python train.py --n_layer=9 --balance_bias=true --lr_router=0.000486
Below are experts of layer 3 (counted from 0) of a mixture-of-experts language model. Rows are named router (the router's row for the expert), gate (a neuron's input weights, with its number), up (a neuron's input weights, with its number) and show model dimensions 80-119. Each number is 128 + 32 x the weight over its row's rms, rounded and kept within 0 to 255. Numbers have three digits each.
After each expert's rows: "mostly gets" lists some tokens that are sent to it at least half of the time. This comes from a sample of Wikipedia text that the model never trained on.

# expert 14
router:108124168092156156108147171121137151081125145155129152150078162157086137149094164128120117133165131092146119098152157114
gate0:105102155135157131165115097143119162159145113161169098138148133090042073126124097148081177091135086122156101154146132161
up0:078104145100114160102128113136113124182159101128167137107080111163065077096083127123091164111177072123172122132138147141
gate1:084180126125174166070121175130091133101181118119127069121128122143129173124179111080117155115070126097094116159049165088
up1:175050190162077114116087068155155112144122115098129146165152139120113074078077141185160064152165108149111121154150057172
gate2:092148074170131161099090111110130086149129145169154215210107100168075152108108113108157140133150114109163173174128109150
up2:079120116154100129076148112138170120144119181098110172152125114119131121130130172104137137124162103129137098110150156170
gate3:104107121110066168115072152127119188098138125121136098146087097167147089181129122153039156127162098105090134121140091074
up3:098137175075127184114076116100119097097074137170153138167147129067205086152087113116120150140146096165054107201122131174
gate4:154109072098111093111138144153155173122137130153145074223143123146133149107114169134099117147101123104164138118117070124
up4:109145182086113107112093097117108081154151130158084089091116166111189111106152105078171116112144174156109127165159203179
gate5:113171151114076116110120175090144078165087101143114134115143092119104113148121149151092131136139126143148149088123101115
up5:132156169153118080103071112176172137159121067142119089109154079116150123109138119132169123115089172024137080163112074095
gate6:107114114108157072106102123136101140098182075079168130156084132124174129190113138121131131102177162098152102130101083132
up6:126098161117078211136144124133147099175089200147093104146169169101085146081149124144152137150069074157125110091168153149
gate7:146122161067176077099109148181131160100155126100114218087155181115169140084099068092154151135147174100090138142116113103
up7:172081170165100133100182156108152126131142145146135168121156075175126186083099087101118126137130143106176121134143177172
gate8:135088144055123117127074106119126128168145125104198122074179140160170119091041144116177151084127170100112152178158182090
up8:099099128064144119151064120119108137123133145061214144125173137156157104102039155117130121159170145126130143171121138133
gate9:212102132131144077209123191127118199114091141092122061141125180139130131232053146174156072112188137150187168080129087189
up9:146132149187135185115187116136110139108132108108165150115123042102121083129121140095121133165154098071074117111195142187
gate10:078113080158080162138085087176121124148152116137178088080082142145085083149107040128145154051071133095120148111142091116
up10:148135157049231133113089163104129196129173211129078140146151069137122173137144131112156100103133181152103137163150156167
gate11:154096069075195079140172145111079154145139089137052168127152123127145087110100128070103110089127135103126128116111124141
up11:177066116111131087135164150135134100144118134156133165106133129160134107083027163129164102126121100146107174126098158143
gate12:133146092120107147141134168132128115150110128085153060143133151168070189090099137114179046156063164107154126208105115157
up12:115186175137087125116172079122136142180139100151127085106162149088153127105054113149157122082090107126141143110058118162
gate13:099153129104100174149099146104137164111075097198140073129092139108079180120179125163164135156161132093143158147101164159
up13:080123071132111165130126087161178154163066131092162139141131151140115065090120144108165109081152117128131171128106147165
gate14:167122095129080074145156170135072129102205155125085148141108149228129111135130172121106188092111142109156098108142151152
up14:142113118158083150176110217196151147094144131117080137130103103180131135125161192128115184132117145107164118107112147097
gate15:170105081117081167169167149139115132125166107148158114142120179139174138120116126115079133116129127061084106124131139081
up15:072155149116120127122070101142115134141067116107107151182144117125085174158121199091173122102131168163146171152119102146
gate16:189114066116157097088137113136086111085145133127115120149124190091154123091112127132137100134098159165094059104168120141
up16:126120088132142180140106136125146184134088134107168112179173083130130089133149155140094121213167151080124115149118172126
gate17:129092103120151114104190148127121164102195147189089172142092175096115189161136126170101088118104204127153121147104152149
up17:050097108108089159137086144163100183160089060134175136157115164131104078089135118138115145142132089108113123117179163096
gate18:134211120068134160132038083174103164067199129136135147102166142166096129125100167176084131123118116153088106129086111101
up18:140114178122108109095207198106147175147093101090161134127106071170115111159143103132146124095117110117132131148103114121
gate19:134145154178095148121130107095112139093158127154119111104124157165139101153127143110126125140213113111117086173097107093
up19:118117122099132123152074122142151161094105070143076084132114159102093095110136127118115128149102145140105148115154153098
gate20:139195157080157154119129090149181105134171145068124041179171143104126090090124081166110118136121136123133097134061141057
up20:107113154087087165132127151152191156134104131147161141164120124149130122164127143132130117176149117092081166145134171100
gate21:138171181084153148118173087144073143127131161173109111098107135122118164120100107163141089153094052121115143113152131138
up21:121188155116187163133155112146064188150121189144136134094141119129123113103133099160101089162118131130116119094163114142
gate22:088170185129161133087116109062117149089151129126093144158113077093180138129158121193119138086125184130167103195149131179
up22:112151188110114142121173126122109140147132119123164111120145148144184175144102101151113164069131123103144147164131092092
gate23:154119091155192066152141098160130126140070136159110076150167122145164075130102149135129096120164139135128143128140147124
up23:096098113111182177115152083156152127153121123153187089107175158145140158137092119102080139130162121188096156065116119140
mostly gets: " d", " l", " f", " c", " b", " p"

# expert 23
router:161109122156106125098155091119151132073150194115121133146129128119056182116120119100141143132105130124107167131129122133
gate12:157119121168153081110165162153148098131138154131144093123193103155121151145122140134123191151112116066109145105082120087
up12:098096112156156183135160129082094112167107112132131104180217125064106139123109120161083118117092105158153154132111142114
gate13:195163154170067144148106117160078126146119122143117094141131136144141135097052129206085093111077146124135140139098165071
up13:152131142133103095160112115165124128170098096150091157091174137143050112099100191094108160177134130127127136144175100143
gate14:154109058125087120096186109112144086108123115096150144139164130135108150112145122158171162113148058149088091162076128108
up14:189103120124142213132215158148128127069123100138113144149179115104111115133122134122102093115143123124121147141118110178
gate15:191089100125140100124167085087175129110122114089083180039132153104114115101171143091138106142145122167162175127096143168
up15:136161189172199161062062117123184111162070144071119102110142108167102151171102073108166143138138092142087154112084143080
gate16:096121113137084106165111115092101126164118096044124084113126145073156137097092068103140112109114101088193123062118145130
up16:154152143148100109106198186057160113178119125074123164041100110087159168154123079102153118172130114088113096137121125133
gate17:112083139174153176144151155142123152145117169121151176177109139242113098138079163112091195099125099079128088170120111118
up17:155163118095085115164073099133117079139141104138111097105128107042181173152176127151192091108153114173162172151109151104
gate18:149172089168145159106130067114116125083160099057130108076105094108120169188110100106137200117086121127144159117098086142
up18:158085137140110145122101094117147174152109114148188090151123097166115138148188145096107096134121100078122176145100094079
gate19:136131128079134188112158137104122150157123157093143152152176138108145132116063209179114138100142074172143184122116064130
up19:117134191197164104099102103160074148153155123121029099123200184089125135116149171103124106140146171171177161113098165120
gate20:109184125129101169165110136085100118128069109124167128142143094083180172102067085142199108037093119131086107102129112132
up20:171148077129156171128133125187120145162186085064096148119098044154117100059122112136117156145235147133120139134103152120
gate21:161158137184172105106141101133164060116179147145154179219183134137108163130111152112158139105142088137129072139080140099
up21:098129117063122105103072210147130145129129147120101078097069117093146100128087152152107147132116184082130133101156154183
gate22:092133082079150084119105148153157148110077179168158070094097153131119135150057110121115108118133082149177149142165136186
up22:074114106090168207102118136090144154145145148127092176103110135118171158179104106130141114143105067141131092143145102194
gate23:096110148126120112161167160099126130149099098064093174094156149115139144128106118161167090103131177116133119132116168132
up23:150031083122196173158151133079180156084119146075124160153115142113186159202083124108133141142137138069099100143102132148
gate24:144132139159094142079115129096156169127142133173149132098137171129103142146155112168135122152144109122091115150094105130
up24:117168121159128163101111121140132138118123122131159109120136088128132121125184159090110072090123093080193173148170150134
gate25:113093126185108121096177073120115164095102128050120085138150127143094133070125127125050136122083138153167125091142167134
up25:123100113148144170170097109167134119124156171119143168125138070142154137066104198125122104083126102125118121144138149171
gate26:147087123200102185166173109168167126094098160118162081149077139110093173152147142045152132158039137145156127128143152095
up26:147112060067162137130094083100095160129115154089140143100129088099161134135136156112111111135139132144135130102123169108
gate27:180161126112089094160107161123089109185149141145176167162119173135182123143179099104130160125086127121114187103097148129
up27:112128115060173173103164157155134120138146158161176085098155074145039107168126137124091189164123155159138132106131111229
gate28:116114130140151145116123127156151181189072170122111098130095108118047148171238123129168136116077182143155141138143103126
up28:147156123158133167110123093139121070139167117219096135149102190087160070130101131097117135119172065137149119089077109138
gate29:090149134128107143151122113049116081195144217112151131149139151054133128107115089179144103083071148055106121101137139155
up29:170107161122125142058155147125134094124136094117140106118168122134147056156122146110110159166121127148161121158106187112
gate30:090133152125094122134136158155106084127201099084145172107172156081131161121154096135128135163080186127077129164107100097
up30:096095146124111160044158140118132084101157106071111172161231178089110179167115082118133204106102135080137116148137161126
gate31:159174147119121104114165115150104165152140160113152123072118146209084187095143117098095103147074125169133139135170111125
up31:121076135145128149136089123116171098101112081100148120164079095038151104148174093168161162115126128169113114105089158165
gate32:177167108189155156122185174104100156033148175113118101155159060109124172152150134139086154122101153170146165124146184134
up32:070109210107133100131092088192137111216115111133130153101138151126106094135091147102168175153153065079104116140103126129
gate33:121148151116130086089116130100052115104146113129085133133148158135129099063063148049123180149144106112131155129114158111
up33:079118135111155072123118075157091062089181158139138134146174135109129112066124143131133184157111123096098153127091163163
gate34:116144108106210129107098089144219149189147112100123106145136103148107123168135165140176146098142104073087076133077148159
up34:168103086150119139133157099077058138157129120138154147154129099175146088147111103133165135141157171136161159147129206145
gate35:155126156141078085149134079113084102133127094113099160149126115173168157140134128106096138151107150114144124143181119108
up35:109144096141181144131128188098126111118134154173174114115119150145115088158092092127142093021135147129104167126042127185
mostly gets: " they", "\".", " game", " club", ".\"", " They"

# expert 0
router:144165105131122151155153147119152183076101142124150134129091145147108113159050166148108097123076129161146128078115149174
gate0:195168172089146136136126174112148126119128115107150154127102158085080115138075136173180176126150177112123112196129134210
up0:141118147124074145165083104173159113056115150101090133119097192101133149088104142146173133152168166084122120157095131174
gate1:119157124116147168121151168120096117113145098109139103128142048102110215084116148080084109097124124115101080126172108054
up1:122072080123148147109057098130135043154080153145136118105105115124103163162080180097142119131146118117110100169138085093
gate2:099162102114172140124112147137054112093105133157128190095134181161131098136071109099111137095133123141153123209139119123
up2:076156070135148172099191118112095090088100154125138134063105122129134155119129166100078143139091087162120156166173136164
gate3:164096100096136135145162134088122166133167155075121090115152163135178186145074202160166164126108133107067123114112119146
up3:126109142125172091097112114132115112128160172082103149085149155143207159097126138192180143118119153082123188128162126123
gate4:155108091100120192144131107142054130142076149108165100042085120145102106130109125124153107161083134169152107113165055156
up4:168093105147118210124111093149090169162132139125154103085091092132122125150103138142140110160054149167109099111171057171
gate5:210097156153073119110120161121072162112147139119118089124093109130182123135105103139119187175093178112127101092132064148
up5:104135148071126095113182085126102083109175101090118156178078203211110143142118139159138137119154087117128129126169148137
gate6:135092179112087204098110135089147198082119116129107110142100129125081123134175132169124160147118136174129116106140155182
up6:151111117147111137126108107167191163106069166200063122151167139138163122162152097092172169157152111146146066099145183130
gate7:152129110121100154139199162134128128156102102113142149145113162176111101138175114183122125126108196136134121149137110152
up7:132146178113153173126192156104114151099119169157109115151120129164148132128154126123137093143065105135111109094128120149
gate8:105105116034118136188105131140104144122184130110107153113113094158112117160152173183082152143086118141174112106148125108
up8:146078146025118117199150087130078165111184129131117125169135137194146109152167126154132118097103130137146086133155132080
gate9:105149133089135100113068141116167103120133108155139136105129163172107139142112146090151118133124097137172139124076200155
up9:149118116176148163162188137090086134157111129066108161170139118099112160114102144101097212136117141102091165160127091122
gate10:160121080127104098133092159127089107090153125129113123147113144108149167095180139164179159144082134128147191127125138157
up10:151084102116086153151065171139165178064128175116182176122149093165112134136121094093167189149078123105141196135181130135
gate11:098147179128109113054178093139167134187072153099076114110099119068171091109141100150097111060096123119122144118127122183
up11:161114076131152093182104146167133160170160096167157095139210073161149147120182138088198163224165082075120102132142117131
gate12:162081091109165157089161165059091051114065129120100154146182110068145125148168157160085105178123170079082064119149146186
up12:149150138119124140131120152148075123141114201091106104101130095133070176132125181117141121111174151154128151144111138091
gate13:144079118152181139110086133168136098072207161086144151122148111105139076134157097119150106121123134090087122091157178178
up13:162181091100134117146152118135142153130137145141143171150096105168125077059106101112084138135116124171098118156112064103
gate14:165142105101146202150084154112124145122055133139105115091142169183172150093185144126108131100067129141097128151159141147
up14:136117135134181101141112159077113160093120095131114188138079133079137146088140174150130112174144136132089107205139162128
gate15:182116140159138137097117150142140149137098198085128100128070160077153187087087127142168198140058125088101157111084098141
up15:077178094144151105158162139123119126147051088114095123110162113211055056114202049135117147135133150179195128130172154123
gate16:164146141171087151158126127133082079171102114100103117196126172179153163120165131077156091130105137101132123158131134125
up16:175060133148124105137057128116124086228126101124117107097137116147142130124108094150098145144132104160178099107100122125
gate17:154122161165144150126055090141141098173138094147105140092088158062132162150050157127118109119171182147146139122119146151
up17:111165129142134138127068128135171114154130097136119108154107148058104144083054150121136126097153136101128139118097142144
gate18:156069096090098143152108139097124153138127121125151087104121191176151165102115152135112089171061087105104150094067129128
up18:067152129168137172047143108174109090179063160150109139126163136080121119124131123176161150187183195125106146131112129111
gate19:177116143116139149191139139096039088181112167134149156105090132132149093188124143122093147137196067162149127165131190134
up19:134112084127128133144131089163125116122144183144106158129158116138085157113145136160137114132070111161093141076093109116
gate20:173146122151123082152122134098109079063166112123078043112146147212076085094167157126115078161104102138097166102092101076
up20:076126145122120173152117141153144165180121110130142146145157098087145138150114080158117209086185138107137096157127136196
gate21:115098173115139136139099106104140189117048103132107075148065130160166117156086126123101083135127156099103127147159163146
up21:117156175175161152118135118147147073091114166108111129140173115147137120158103102128155170156166075108165126099144115116
gate22:157134106182125060162121147141143083087168139113115144061090203131147125132149144164115155113123119144137131065095106127
up22:084154177091115143124127162101157176097137125171123107112142076153071141109070118077090084108078136079061152094198115138
gate23:189171099162130140200157096072138089109117117147111090049098162159083106113094156125100188139128143144130124125210120146
up23:182158092139137158173135087100082120091126191177105146097120155177126127063100188119122126181139114174100081134165162123
mostly gets: "In", "==See", " also==", " Votes", "==", " Date"

# expert 1
router:114140132150166165063112131146148161113159184172156114134108150148075153120129126115149141080124147138114160073158141152
gate12:147139124110135141083105120114108131152102138147180084053182122167149158174086181109154097131091167142132187169110152127
up12:141159109177130120099164099126088122137079145124170090078126110101105153185085096114157141130075120137123162204116163157
gate13:092127075160186113182102083164120128153135146163136150132131157165129142067145095155149079033151129162113086114114076186
up13:093123040153159131164110064148127155128173133169140161136141146162174114058158097132130119068143107140124099119132077118
gate14:151098131104121114153070154146139136122193038150141049111071128140138198117120105122120127145091118093082137099160173042
up14:195096147137117122143163094174166160075137133133156118131182157115074130144099101111145147111090118157147170128199157123
gate15:136115172124155112007097188124116181118137088173076103144097178124136136096150144117144091160118230162109122124135188085
up15:124065094134095135150089126193095158178205144125160152149152120151119162156107119100111147097149154103111100072111109118
gate16:146182136147139151131103106121145156117087121167147085151149108088119094128127120057126103069096142145154130120086091126
up16:088081079142148129133149148155132077143094195073133127144198135174136141139180088154095145128156128153097116146126168123
gate17:157139090180159113089154156118122103151005139125143134132111159169109138086139127107199151088156138116125154154145091146
up17:091135140107140159122142117162129157160075084124185102056118166114126127144112140133133103096121078133147131122200122113
gate18:106140170092145127116130098106106120107115133093128138173167092108077142151116130154104122155133182168089101097104132108
up18:106095076106130097067105089165101103091156200137207138106137118182148095138081098092122148156100135118135078131165105140
gate19:159107150128073177092121096153128101085157112089094078148155161136113110140134104161136129134124101146099213151145119159
up19:148146108139117081164082087121149139113144146100112088082119163164138131115075126137089096112136125161108104138134125150
gate20:092143125151187152097068098193118132099112095113116096145154089151139196082163148163115132143121098158176145075127082167
up20:038089094086154192121085112156083135117140095150111172157133105130141161124106155140164198181137106171141177116079142159
gate21:092107118088148144101117208137153178137180139110118128091085144173106205172127051112128140079090160170162086102159144123
up21:091104108100144143103136125200083154144136116165130172121133041122068113147029086140119147123070108094122114142136155092
gate22:108158160165104122146101082092070156153163083121152081165094125113121122130098063105183185167070088105143097129119137110
up22:138188122130075164144115116111112139142138116126154104166130119104131106131085121094172178192085095138092077147141092102
gate23:136156156091065112147173110190188081134155140094142078147134163047141150155065190147159151138103175088104097121081158158
up23:107123163112116056101105148171199130208122168133161132158119188065132158111124179189103120134095143096094107137138175118
gate24:118128093156162132086104175080125146160182122114255170115154095133150149114145062037117193120100183185124148183105139140
up24:121145146093106093053174098085105105119125147152109123149129154126130086151117121143172055168157071122125082127140112136
gate25:131141154146158135117069129077083087147126123126128063112148109171078141075147145130170110060146118152109106105196121127
up25:109115116083092145153146167149144184137131204155127151167170098128196093182151127101147164151126129106126141062123192153
gate26:176122126178066173128146107116155093164164084138105163101071094099205115180168091114112120142185182127147120132107118119
up26:148142129130056098166138134153204122160119201135105132132099128083121145166082143159102093145161135102109063146112181152
gate27:142154165148137123195070164178084171184137145069120109146133147070176122171114112118153119198164131123144090096099173091
up27:142133090094184176104072144141135180137153109031141093094085113140223150156156138081132125139114131133170126163111163076
gate28:118180141090111168225083147135063136104126136129074189147136077056159183071141101125116124114127149112135122092120124108
up28:095153136082110134195144130098122145107143119145132180182182094087107177133109099075093131114106114117146141089125092133
gate29:126039122198186161112144124140207135158140175095216119116138112099122126176130167171164156117153064135169123167133095094
up29:125100108196185136097137098088123131135182164122189134100085137086109116155123161151170215125151096151144090113120139086
gate30:163138135095111122108165083140100126070113066142102159167139126186130115098137080167161060137092123085140108048159083144
up30:095150113152093102056076144115199083065120177191117156115116049092127175194117140133132126110136127108181132088092160114
gate31:100147110103183123128089151145201137090176126099097123146152183120112098114118148177133101095127121134134095170192112094
up31:158098173105139144165125128125109170127136158065143166085188148155107143112156162078127148152116105116110174120116144164
gate32:111137107154107116105066090128126114165218110105157183126137151081088139095122122105114177131107101152128139087088155185
up32:145145148129100154201165100143101145136112126142170111138142191137098086057117118090078181080121132126143122145139114144
gate33:118156170151134065063095134223095136091124150140119058155129134179121138097126151109088082169056139147131137173143120089
up33:070070148123138129118129182250079132116133135162093075166170170132160208140149138096100126137120124117125123133156165066
gate34:146191152174135165127119182161120142064200174202115144116167150118115095132099165127133159114123161090105125151158123131
up34:155094064082148175145151167082130137140169144117120151094135107143131165114124102116136128068113128156137183113143178186
gate35:163135114097127173102130205092121094141163082128132163112127143082116194097116150106177140122137149102085115152110122110
up35:155138132119106132166104141120076122126185202121126129148119154126137156088130140152160091172112150164138130142133067114
mostly gets: " game", " group", " club", " area", " album", " school"

# expert 10
router:165105121110125130123130165114155181127124149170163200150139137120102101113056114154123124104112153200115143048102109121
gate0:126160149128137115156117158148077138107120115196136133168120115125086144113122107202110150149093115081085146159073108105
up0:136163081116120151140152111154137186152161103050188101202150110115106176150077153053128109103163162071125078106149096122
gate1:133164133169109116135127090154170169097150121085110168119149152123086168068108139125147120152129173146153105094146167207
up1:097118122100128151135080146100190071114184126151129144150120080139106080117117170088132079101150065071078086158118135087
gate2:081084140101093126068121122129148122166134113087166125111142095120155149113082082140150085150110140078160123133122063186
up2:144113077114138159115127129097161094064152130145102160116138048135134135099110082124094114132157125080202112102135090136
gate3:115117171113139124094120153127087125148092103142205152193158113142180151123152109133124128106150149138098142084087209088
up3:132108159048104120149101109090142127098127191136134111149125118152139137093139133100068100151113092149126063123032175085
gate4:162137060200103094213161103138120124114100136158160103139203146151111128142183101125141088152107138109089094124098144140
up4:144138076155120061142206089091086166129129128111160165137130120144127135162161112097140105130144113066083108110128112125
gate5:087166163114137123116093103120185140107062135106183150144113126163110174151117148158109057176144156107118141105155099136
up5:127130097134105107123132160126138184148103108124097083152185090153167190172184119094184168171079121139119174136087126135
gate6:123114138164105082092188160109121095161107175109177142082125186156109103158148062125119143123153082121061081089109166099
up6:134146130148133181108153203087114135146126135122202096067173122130117123139116113073088119144158149086138103137119165088
gate7:121104077130107125155138132099116146121104171125117128137116119091146106087116089073045174141055122153130100167142099128
up7:150119109122163206172119052119157111117152134181184151096110086158124174149103117135128101180119121161090163104061146102
gate8:094118115133131079118227114094091140137090163138210158100131106194067147078103143147151163151111114127187092105138137123
up8:068165123143173149129157188103117111124129152140116150081150113090135128078113150139148097158126120095053089094106093135
gate9:146135114094113101115101156163145151144147227140161150114129156114135077151157167108105073142107117116158137157090115207
up9:098119157120133164122117090163215106098127159095169180111190070071114157162134120096104093137087122134170139121099126120
gate10:125079092128096129162081201171119125092060173096152099116149126079125078101113067188083135133153185197135112069100141134
up10:133116120148130114103154126116113151187163130130109162143099148127139117129114194102145126151159137092138114144133119133
gate11:095171200168147149125149053128125111115123142094180118105140141108135166103154169133124121172084157062141112170083128124
up11:166133096100130137092158172151133122134101072113093118144162175052130128104127111138196157105206130122135159109103096121
gate12:164166092086123151090168108092144081121114154129136132154134183078114108156093139147095138086157136067149140153143109171
up12:127134119121094092139057113110134140090177160091145094127085092162123123145167143097155119158118144126103100140124083130
gate13:138120133162103113098123101151107136150116168196120148095143098145102151129211170135118114083062129126147080142109081124
up13:161124160154142092147159157167125129118115081124143117104134169124090032108080117157124107142095099158152125105105140109
gate14:157133150130181100119108078150133074136084208158156145149100162097075203127145146130120126137152124137160128101169216163
up14:098111110124127124129133176114094166096135107106104102138194105143175072128116100116081156101067113181101128144077066100
gate15:178099153098194195120177131124151192082172166152195130149094114150133182128106160177140096118079070124113115133190149152
up15:118135141162172164067168150148074157102178121140076097100172138146112137118053122145102174191089060090134150064142114119
gate16:139119122119222160139109155095134143142166133124156198117153078161165127118112160087073168138106112151133108178141130109
up16:121133139151140106097148118164165152088157098136093101147135129131185142141162145118113138177128140151089048098140135140
gate17:105162144186092084132118130128159117121145141111084181096120093113193155154127075103152150067121121145137134099138163096
up17:097171167139115148076113143090090116080117113203115129137145140126100075131132137115080134137097152111160143151118143169
gate18:149112133143095087106130129129143162107092192109163103133158146193115150150129137093122125153203096034086143141102091117
up18:179155140122186059114128156094141091042146150121145108141182115121158098145112134052162090160157109136127114118128152155
gate19:213092178153126134095178142147091191104102131121189105125136174091148122164094159118134113109131128163131104060118113138
up19:172139164164108108104140125129133129103089092107129178138108145091137109155119169142067094145166138124161105045090091127
gate20:137143157159137148053137095146103112077100167148162096091181107150167132159116127130092076154135098107117154092077101168
up20:126134148158183135078128071111122112088104122146127121103127105162204139116112129120127061167129091145123130121087117162
gate21:153116139154144139141078069072133083198111146156166153155085140138134114119125093115151157163165165124168135130188146102
up21:174132102075136178141113157056151133137148118206125143140173085130090100160098110136142175182118116152124131133095082133
gate22:179167135127161132150187191141114132130091151103106081137113085133199070131125092173115167119180124120176097095163139129
up22:126117172120136096165108125197162143096170114097143132137088162092128148159136082144118164137141175121107082114142165123
gate23:109074112134169114128094156133116099170136124108150057103079077128104114156179128134119138155190119195092164130107099175
up23:076106143153139120092093150107120151135122136100181121141117126158189079131152140103121142146136110129187121101175115195
mostly gets: " President", " Genus:", " Website:", " Family:", "As", " member"

# expert 11
router:158138117121148119112123168096134162143100124134126166174112145103144114095074125119079073133119089132082099095156112205
gate12:159158133123120135156086209106136080141206090088115156130160145156099177141145106107118161178088149118052130100132079135
up12:085130142125177094084080144103159142138091030153123143133174153194135049115169125103152100165064088154158107109106126141
gate13:130124132176141151135102115092113064185110136167103201155110155123128148117134085058137131141121086134080146070111158150
up13:207177135086178122115186149215120163098181126110139104118159102134095102126153149192111111107102121158149156147159140084
gate14:117122068147147148130147174164138103127135120115113138131148082133136135166096087117080106154069123090080134088120128183
up14:144109053093096116172111079157085118131117115121152113105127119113189154109120093146094174080065060059128174113101137177
gate15:122175138113135100152104096081130152176098096146188133064131151157142142101122149157109148118122091148136109145116162111
up15:152153154121102154142091167096124171133090061134126109150112154137120101108110160125128106170113104165132139122116094101
gate16:158142108121121080136213091102149106132123224133150104108176201092103146149094145131117171150160122134120152080114124086
up16:080116101118096175058043124172125119149142088185102168165122098134148170152128123097129109149134132123124102124149142163
gate17:100163105131117140184126110072062119134157139119168112070150150117152070121135119097141137131168140169125067156124147030
up17:088142114153110101170121109141049120077209098102148127071103142127118101181178132095137111108134146158143118068198127066
gate18:202083130112101146119114154095096143155131130093170156097137112129095088123117058098110110168141166098142128142137104153
up18:111127113058156149102136089117161067142160125121116169167120101113190137115122139129118126092118150123160149080063143109
gate19:168098135151225127120170106160069097118160145116115120131098119138141204089147119198101089123063099146083113138158136131
up19:128146140109042146094101183128174145121068110143121125108165125131104116119145107109159135142187169132121125159104148110
gate20:186157116137149137109071198100182090076133099065135108169168118085129122144083119129106070082165118121148130120152153134
up20:113123153117076066154221075145105114135132141129146124151109130172129106141167073152131160148146127144099122065112104110
gate21:154183125119131179118161125129076089100090115170162120147167107101145088143151159100077123122148199102131133086179178116
up21:224159084108071188149143133169085111119155020192155106117141072086160120120125096108112099095134180114106116148169135135
gate22:139123109179151136160159132133086126107119088127166173119136118221192167115124148073094133182127098105126143070084111119
up22:179175158156148138150112156114217158137133145146129082135090150098073137162099095115169102139175139093159201130112087111
gate23:104134148132110119094139129112147157145143174221134128141158181115179149121122141113115107141119116116090031164083125137
up23:138124106114166129135114135143099154061140071039132142107141074119077130085143121162152154092099135148127202117161119098
gate24:160182177134179130105175132140124069172147195184134102097151169128133125145199122122143157118093122091110156134149134129
up24:160072145118084156113133080117157108179133133165117166122060151105124132130142072195186152130097099058138159138139133154
gate25:121112178107172066108121136129148090142164140121143173079161158130111145131094135095104123099163095102135072106204093148
up25:196084147126195108165130189140112139124167109112135141129096171158187186096090090117143182088156096151151098134171152170
gate26:178143169187127100140099123147135126107103132126154157100110098137145078112038178144111111130109077094172108152136108118
up26:123161138206141101143138109117102152169083073119114141159108145100097120046157113142099063126160115125181108141113162165
gate27:117089125093121108121176135110130116150163135083176199088143123100180159103111046160112148169112236136123158145175119134
up27:094169157190101146172095140161136133104127128124056045108062184108097124119138139067147130060180065132151136082089099138
gate28:122132106156163176147156189157120134137135070148149126180115146142167076092106133055075116151063079131152035114115130077
up28:115133089131127145107079185142100107106136139128133110165159168093130154082116098083111125123145149175088063138084160097
gate29:112122147109142098130070144047123178121144154138131124156143181162110162149099107122100083152098085117141136086183067120
up29:118088110086182107107084142086115218128108145169149125111136152191084162135103142132083090181073108120067124113172080172
gate30:106200103117133121109116145064116133164167100140125116156134115127150155116062135110182157172117224108158183132123204129
up30:139163102086162133136096169060109139102162131162183197135114115107165094144123108088178114150089137149091127135149098136
gate31:114076087142150152079106149162182136102085101097151069142169083148174179133154099136095118126116121125159076157156098151
up31:077063107092179112102134194156120155113090121100135085127159124153146134138139120177097074103112109098143108081110060107
gate32:133081127176127077156171108144094103117153113167142108115132101115161130143113090136164135100142162093087097088147158177
up32:157149141097164117146147125157134074148150113170122122171071103114133151109173188059155194191151136140111131101108138152
gate33:143153094177117128090090125130158099084086099113160134140129158138119092136098143123105101129133107053122122126131177167
up33:173098143132126118131121193097088114130157151168141101140156055134147131131139102151152127168116128145134124120181152158
gate34:153109118152059171116072163122119122150113147131118087120127196065171125108076176123115111114149080112150076092110123108
up34:127116139165134115121125125174136122077102114066192203109168119107115146151090160148107133103180176130091120140141085153
gate35:096136125086119128122142096165133054127125132122141158169143166142207157128101146105153115149180172160120104143089160136
up35:115129106126172137109131158175121137119163100132072123128073117095098164134157188103127121167051088154103130097217144113
mostly gets: " American", " English", " football", " British", " international", " French"